config.yaml
n_layer: 9
activation: "swiglu"
lr_router: 0.000822
n_head: 2
n_kv_head: 2
init_std_qkv: 0.054
init_std_up: 0.054
weight_decay: 0.087
warmup_steps: 247
seq_len: 512
train_tokens: 542400000
Below are experts of layer 4 (counted from 0) of a mixture-of-experts language model. Rows are named router (the router's row for the expert), gate (a neuron's input weights, with its number), up (a neuron's input weights, with its number) and show model dimensions 0-127. Each number is 128 + 32 x the weight over its row's rms, rounded and kept within 0 to 255. Numbers have three digits each.
After each expert's rows: a language model's description of what the expert responds to. This comes from a sample of Wikipedia text that the model never trained on.

# expert 16
router:110137046099127162106111129160142152157164098085087139183109172157113085128164139113108125127121124150081139113095136125132136140150090087155118090168198143136145103068087150138101163160155156067069104141090095115095134154120111160174115125062135138121168114101115124074149096154146127124125100090015101125134155097180082171086146107051123085167113124083140087122106111145100109096171
gate0:156110126108135124147114135112030067077162161155164043162132140098139100064136140123101163118099126158044125115091125138150167089093142058172096107082114144106151123128066138108116135106100163130128097169144098077129056118143189140174129152133055140122119133118153117114065108189149144122106106164081171122173124115189109140153113156121133118100130131091111109170084159110152145116129
up0:125097097139130167114114101135133072178141190123194122111137074141105078147094151105186156093148157148093116137094134128149136088144110132124140151079150130101176113118186124076147174193145103221144152109179150114197106169107145132134158138100113160140106170075148111157130170121181158135114122133173062144146126159127050080140147156139107158071133124145181053125143147094114112126138
Final vowel-e pieces completing words, like ne in immune, pe in shape, ide, ite, ure, plus opening quotation marks.

# expert 0
router:159122085117094146143158113089164076168144079086073122151107187158098102132100170116070130138073191083102151163142111104091184130104138124132067108178137141115124131110125175147147145129183142110077164106130107126111153138105142135151154128106123172144090140142129070080169151146156119163115190124094154131221171095140122193130104094103153136179143186073113140124170146116106171092185
gate0:148135110093158069137154180101147109100100144096199125132143129160098121114103214055117148153116130116176179127115152117124142082183107114081100128162119089124145153132110098134091108128173114138125128121103106125198109080119109151117163133107116135132091197156147200102135123151086107146088167081204096124162162106100136131099061127082105181107149187120103168101153195116163168132155
up0:132049125151111133131068127119147151154172134187160086114115139114183128105139099121156130056131142107126113095199053127108111168129138189159139086075161129143138163092152123134166135110103136166136135112163200117119152095128184124093143120141112096102125138181176141119061156167117132168138127168120121102104056180090118085137098095063095083152131091131135095056099137151161131097091
Endings or mid-word pieces completing a word, like plural s, ed, an in infancy/Afghanistan, plus month names and named.

# expert 8
router:165135150042119121152128158075083078171174144128121106154108135129114109128093204110116201177154141112096138132124068085161144169135142078143068117112147134136151120131047156097139109160147125130106138112125104093113084110070129124068158166087111136057127177079070137109152083110143111098126121089117109151122141058108142178079111116093107142093152149060161139161122074124122127125124
gate1:136150119220165110112080150119126134104119173188159071115129119087106084126143149121147098171053118154121097129077085096155107097172056101118129112059167124153111197132153156127129144109107148155142185136127147144175109156115124068096131139099149183072128103134109137161141204118070113141125142148125143177069143121159140148151113091133095150097103133080137155171188143135182081135110
up1:149148176080173181156124144125059161093151108118083086102129141112141086099135121111124118134095124102041191210154052123176100171134148105158125120125142145141128126149166132113178122107117101144160142078125149079091126058109083121131088121121190152080083121136078180107124100051142110124127173135110159093083135119063094110151186121118118148108111136100167101114136091138117096128100
First piece of a word after a space, such as st in strife/stuff, d in drought/duck, capital E, D, C initials.

# expert 4
router:131127130060065187138094091147115106170192085118043097137116126106128117099118145133088164142064136115067132093168119120142156161119070077101081091141112118124159136081135172096093209114164111127146129107155101101132144130047105166124169146110149161044121114089108149150135090132115117115211119166113131176128162109160088138105122110144106089130138162123157098152105161142154152092144
gate0:122132059072130109153158102058166068108117163147107077111099128116125117145101171135084158119138218079138115099111164074110114097180181103118088105197089145133121091116118098159131128199130190129137153157116113113167143125134145145067147148140081114139203221119076152145164104149108167109129118179122131147109143095179083140104111125148122153090154148139137141154115128126161141143084
up0:140166135122171182092153121098152156106149080051080190132124092168126070114135175108097108115101127170085146121159116146117118117127188186135151105105130120140173119132087103197164107152122155137094122085047116140157169121142078123155079097170099149169130103128118152086134146111040186181154133141149106137144118106169176156163153130096138131153136195115174139141165086109081151135126
Single consonant pieces mid-word or capital initials, especially k in names like Basilewsky, capital K, B, W, and digits in tables.

# expert 21
router:095132085114081113078126108152131077179129112153139100131128125085076122057151185103035137078115151121142104097079137097128170107136122156063098081112129114089155132044067119155151133168194119142068120114166094132158087175113161110152181138142104157117112157111115105130165148173124100148124131161095119162076154099170174157075136076123135148186129121109119128124129152160124137136186
gate0:124155128074104094166190138180070128130162074095141139145164107103122083098101152139071143100119115121109085179157130096102125170109157114136157112126185083055156159079134088098153162209127122100094118076092120145136090096134122079148124132112030172130174137123116096127149144121113115178161089130097129075117111145177186114167137145142123142111094122037113117152136141114091122153102
up0:119118111204167110119176179125151106112146133078127135128114124147129172085131107119144146123104120048153122171114098128142163183114154099163121104161216114073153143111148124110172157103107119171103133095133097098162113075133124111125222194132134130138164123089149118154174159105093141127127103147123175132138128068101100185188097083096115136100132115056139120131164120121147075097038
Capital letters and pieces inside proper names after a short capitalized start (Ho-op-er, Ra-il-road, Mi-che-langelo), plus States, San, National.

# expert 7
router:126095104117085158170143089146110135132138109152085122191173206125082143138126151128056143192163177119088174157182123086054141153067129129119072120139123126150139146093159163115148163133182166108049166123105102126160126145127133126107170103078058156127105150125164125122167131133108077152133121153098163149153147078113114180151120107135125132194132139069093109163146124150121175104183
gate0:100028091148088181144146113143127077141114112132098096145093134151107141200141093175112132138171148120041112171166127119072125150169136110161088077159138182117113166131137172140123136148174148185055129117103038138186097084121107122145162093055068146152113139136154129143115131110112084082179114104118163100133134114146112126136145109100155128141138178104087144123099137151148139095095
up0:152169125119125201107149141144152094169129144091136058143163148107112116092123130147211184087174147082070104132149073102097151167116162074162145121151151065161133133109137131130147173137136128172112159086189110202135147171167159099134160096138125185113107161072178089136129164072141147098154098151108132142134124140076128095096095146161114186132128128157129125164133117053147118108078
Final vowel or suffix pieces ending words, chiefly a, i, e, ia, ation (Segund-a, Arizon-a, Gastrod-ia), plus Thai text bytes.